config.toml
n_experts = 24
d_expert = 256
hidden_act = "swiglu"
num_attention_heads = 6
norm = "rmsnorm"
parallel_block = false
init_std_o = 0.00672
init_std_up = 0.03
init_std_down = 0.00411
lr_mult_up = 0.686
schedule = "cos"
doc_mask = true
dataset = "wikipedia_en"
Below are experts of layer 5 (counted from 0) of a mixture-of-experts language model. Rows are named router (the router's row for the expert) and show model dimensions 192-287. Each number is 128 + 32 x the weight over its row's rms, rounded and kept within 0 to 255. Numbers have three digits each.
After each expert's rows: a language model's description of what the expert responds to. This comes from a sample of Wikipedia text that the model never trained on.

# expert 20
router:128117076142114123100177155128069145134076137107127119170161119158087141159109115118088066102080105116137109125121102128134151103199127116064097119094155148121172084153138144156155092168133117091077109129195132126117141061155140179157099136127143105120096130090129104140102032133099116155
What it handles: Parentheses and digits. Opening parentheses after names in bios such as "(born ...", closing parentheses, en dashes, and final year digits in parentheticals.

# expert 23
router:107104091109103059160178214142144152147153086095148094177129152149122164150121155115117121096037130140125124145144129151122126118134088092181091129108174183090172066082128154128116137105067150131144165124160157156124092116184113149107100104149116176143095137082129121101141090141133135130
What it handles: Suffixes in formal names. Suffix pieces and words completing formal or institutional terms and legislation, such as -ical, -ation, Act, Constitution, Comptroller, Papal.

# expert 13
router:188140120158082124124136176168160158169141037102133124193165152123104143136080164129106120124091106178111124083110128120125234129196121101134080151164136153139108097089132115160124131144158141170128195151167201117142093079109157142106143113113174130093132130171157132109110086122109097124
What it handles: Word-initial fragments. Opening pieces of words split into subwords, such as dis-qu, benef, Inf, Con, Exp, plus sentence-initial He and She.

# expert 1
router:127088159125101094154174166120110135151157131076113096168126171102042138130148154167125100125137172175092123067131093127090203145162096095096082075114175180166085061098146134132079114091114097112152124092217170116037079123142129143164161179188110153131117174125160141157111089109096095131
What it handles: Dates, ages, name pieces. Month names, words like age, date, born, length, and mid-word pieces of personal names, plus pipe separators in sports career-statistics tables.

# expert 9
router:178083135155121123160151172130146133148165131090107150182170127137109140163114095153111103099152104144113050126168134120089177137133069144093057153114093188130130113116206150116143136126139145111156155146148136122094155104130090144137061118103108178100109088145146170131117100112162141118
What it handles: Auxiliaries and adverbs. Auxiliary and linking verbs with negation and adverbs after subjects, such as was, is, had, been, not, also, actually, always.

# expert 22
router:164079080085125106130146153146111157155109108135126129189134156149109147120154089119110089149079139134123101114167095185167144134131090152098060116114121150119141105113171181087093076137093122113098184097208175115063092067134103202154121112063091184097088106161210160129143102104110123105
What it handles: Spaces and colors. Bare space tokens for indentation or before table numbers in scores and lists, plus color and landscape words like white, red, light, forest.

# expert 17
router:093054133136131106172108121165121155166115080111142129181126136173094118140108135131126109092065172139083018099062137090133131157096106100082064147109133173120135127115146162087169091109139135124124089117152167122110098111133106189122097127152124190081103108122162072080130065128078121157
What it handles: Proper-name endings and spaces. Final parts of place and organization names, such as -ville, -burg, County, Street, Records, and spaces before numbers in model names or years.

# expert 6
router:169135127133133095181111144136150127123087050064147108174123162203107217140128128192106122130070131127092070146044120082063171134097098164101084136119132137087137167079138140162139135117121214150163158152165147157091136095143110206135143163145083096091097116086126163164119150095120137138
What it handles: Capital-letter starts. Single capital letters or short capital pieces starting names, abbreviations or codes, often after parentheses or pipes, like R, D, NED, Bo.

# expert 7
router:134098095132118111153126151142108137117115107095136050136061120118166154157103106175122051116156104143155093085101181168096151159161154125135113129166121134091131095111161134106105108123123143139056116166161163159130125108181131119127139108114074165110099146180096094195124050085120138162
What it handles: Infobox list fields. Dashes, colons, bullets and field names in infobox-style lists, such as Country:, Formation:, Genus, coordinates, ISBN prefixes and heights in ft.

# expert 12
router:109096118156077130152137112086138136144140105125119162169132158129102127132083135136096081134053138099073076109148150114179149144121081079092057127091112176123107081106132150135118131105114135138118151152145100144133145129126152186135107136118121188106098156098127106137128079070113127098
What it handles: Surname pieces. Inner and final pieces of surnames and foreign names, such as -son, -ić, -berg, -ley, or Smith and Brown.

# expert 2
router:106114082173132093134093165163145157173082090145109125161147109113087128158093123150119101150075121145141093130128127147103167128115068104100113150162102168132116113125104163143138103156144083129086166163153202122106115093158154100207124115089142139111140062147165098108154077101095089114
What it handles: Sentence-final periods. Sentence-ending periods, often before a paragraph break or heading, table row ends, and word pieces right after prefixes like out-, re-, un-.

# expert 0
router:161090113185116063171145146178151141136149100077144130169100138111084116155113150111086091138091148160111126147099107158102154143163123112104085135154108160112185055115126169129134101158126120093087082166168124175156117096076196143157090136142113106125097106150164134166099134106102169185
What it handles: Kinship and counting words. Words introducing a person or count, such as one, two, named, called, son, wife, brother, plus commas and "as" in cast lists.

# expert 14
router:144049098133110060202180154109156126117101095073102103168141143181134153150112110164098117105107113141117030109109096114120157168183106109109101162166125176085150096099173166096159125160120184098090139129152159154109122089133150131169119174114125140152123136125140117140154141154085120094
What it handles: Function words in prose. Articles, prepositions and determiners in running prose, like the, of, to, his, their, any, especially after verbs and prepositions.

# expert 21
router:145103115121144122116142158160062135124049094110082135174144169093038173137094174096096112145086126153122113108119128169112170174132124108155124128166150184070132115073161117147163105112128173132136129110172161102121157071126130154156166107057068139053083108100190118151119091127135170137
What it handles: Ordinals and competition names. The, ordinals and superlatives in sports and ranking contexts, such as first round, fourth time, best books, League, Championship, World.

# expert 10
router:142139118157111092206145143172170163109118112096120126183124121107124130182094175119106112154138110166101099150108123149132153169159086181067108117120130158118168146135197156123100138124124148133112128109198131102124170068134150109150091070161080118083056154114142139112167080068101116162
What it handles: Years and dates. Year prefixes like 201, 199, 200 and day numbers or spaces before dates in "born on 23 April" or "from 2001 to 2005".

# expert 4
router:117083110197061119114147122094166205137087089103133142160133167157081166150073148117086082119071138166075122082099109160165143096090122164141096109119115147098168087144183135107119140139109148088081086140112113160120130053155192219120134158122109141093097096132129107112134087094095124100
What it handles: First names. Given names and their first pieces in sports rosters, credits and biographies, like John, William, Tony; also spaces before table numbers.

# expert 18
router:105106106156105074156170137152095116105138095073134104177096157197098153131134102164079108112098077130080064130082087157074158142162091115083095106137180205151168120136127131083110111133154132102100158148127176150137127061120184142179102147076138154088042187128141089182095100119109155105
What it handles: Table pipes, closing marks. Table cell pipes after numbers, closing quotes, brackets and parentheses, and object pronouns it, him, them.

# expert 16
router:162075102139071135152154178145138167179106094047146102183099139148092135146113102138112056136130107114089123112134136083109152194120115119133091158147145150088178121124145121103129110113110167108122120140114151119090166038104131157209104101176085081142124139107171130159103054107091135131
What it handles: Possessed nouns. Words right after possessives in biographies, such as life, career, death, own, early, often following his, her or their.

# expert 15
router:127163082127092087140165166156115194095090150134105138128127165104080151177140142083086093117087151167125148137101104139076148122135160095061098093151172167117137115075168174191075098194131143152167159142167110136080127103121173155167084158164109135113097092136164115126155109103126124135
What it handles: Nationality and occupation words. Nationality adjectives and occupation nouns in biography openings, such as Greek revolutionary, English footballer, American politician, and medievalist.

# expert 5
router:089119058137123083162176194100159185148123118069131154173107117139091134161117123157137086169098108115129152153139140130114157182100119117111059147133142161080120115121109125105146047096101198138145082166148197080091101088146123199116167138142151160160079146138167123069114077107067105106
What it handles: Plural endings. Plural suffixes and plural nouns after number words, such as -s, -es, -ers, -ings in prints, maps, titles, races, plus they and people.

# expert 11
router:125095126167082110123082166144160115097133116105146109204167104140137159129138129155109110098078117166140129117124139117079176150129165110142116116143153154145140127081162191110108089143068163116091099124154142113161150097118165135160108146137081084167070150094169127190116069078118134179
What it handles: Table and list delimiters. Line breaks, leading dashes and pipes that start list entries or table rows, including table separator rows and taxonomy lists like Domain: Bacteria.

# expert 3
router:159121049159124087181119140148126150145095101108164090142179121103128178155100145143152151139103200161106118133152106185138124155178117109129076158117115138128163121087104147167070153138138173067075166161125165111079127084121131141178109143114104158147076153120183122130154081106095117154
What it handles: Nouns before prepositions. Nouns and particles that start phrasal or prepositional idioms, such as in control of, in front of, in charge of, out, up, back.

# expert 19
router:113143071142113092162155128151139172081090081122114139167096187186112157132128128105154078108121073172096111110075107138122119143111087130150105161103101170170136076130129134123120086126102143105124096160171156154106090047180158163112084114154124107103071141161118136120143025105131134129
What it handles: Commas and prepositions. Commas, and, and location or time prepositions linking phrases, such as in Washington, during, until, within, and the comma in January 27, 1949.

# expert 8
router:154129090157108120158148164153120112145064074057159082196076168148113155145121131144105075112124166146126115089108196098093151127147111071085097139143126156059175107084137149154131117133122196120098159160189119080098108083132134171110174149120121181126079130146074117107142046106136156146
What it handles: "The" and headings. The word "the" after prepositions, "The" starting sentences, and section-heading markers == and === and their first words like History.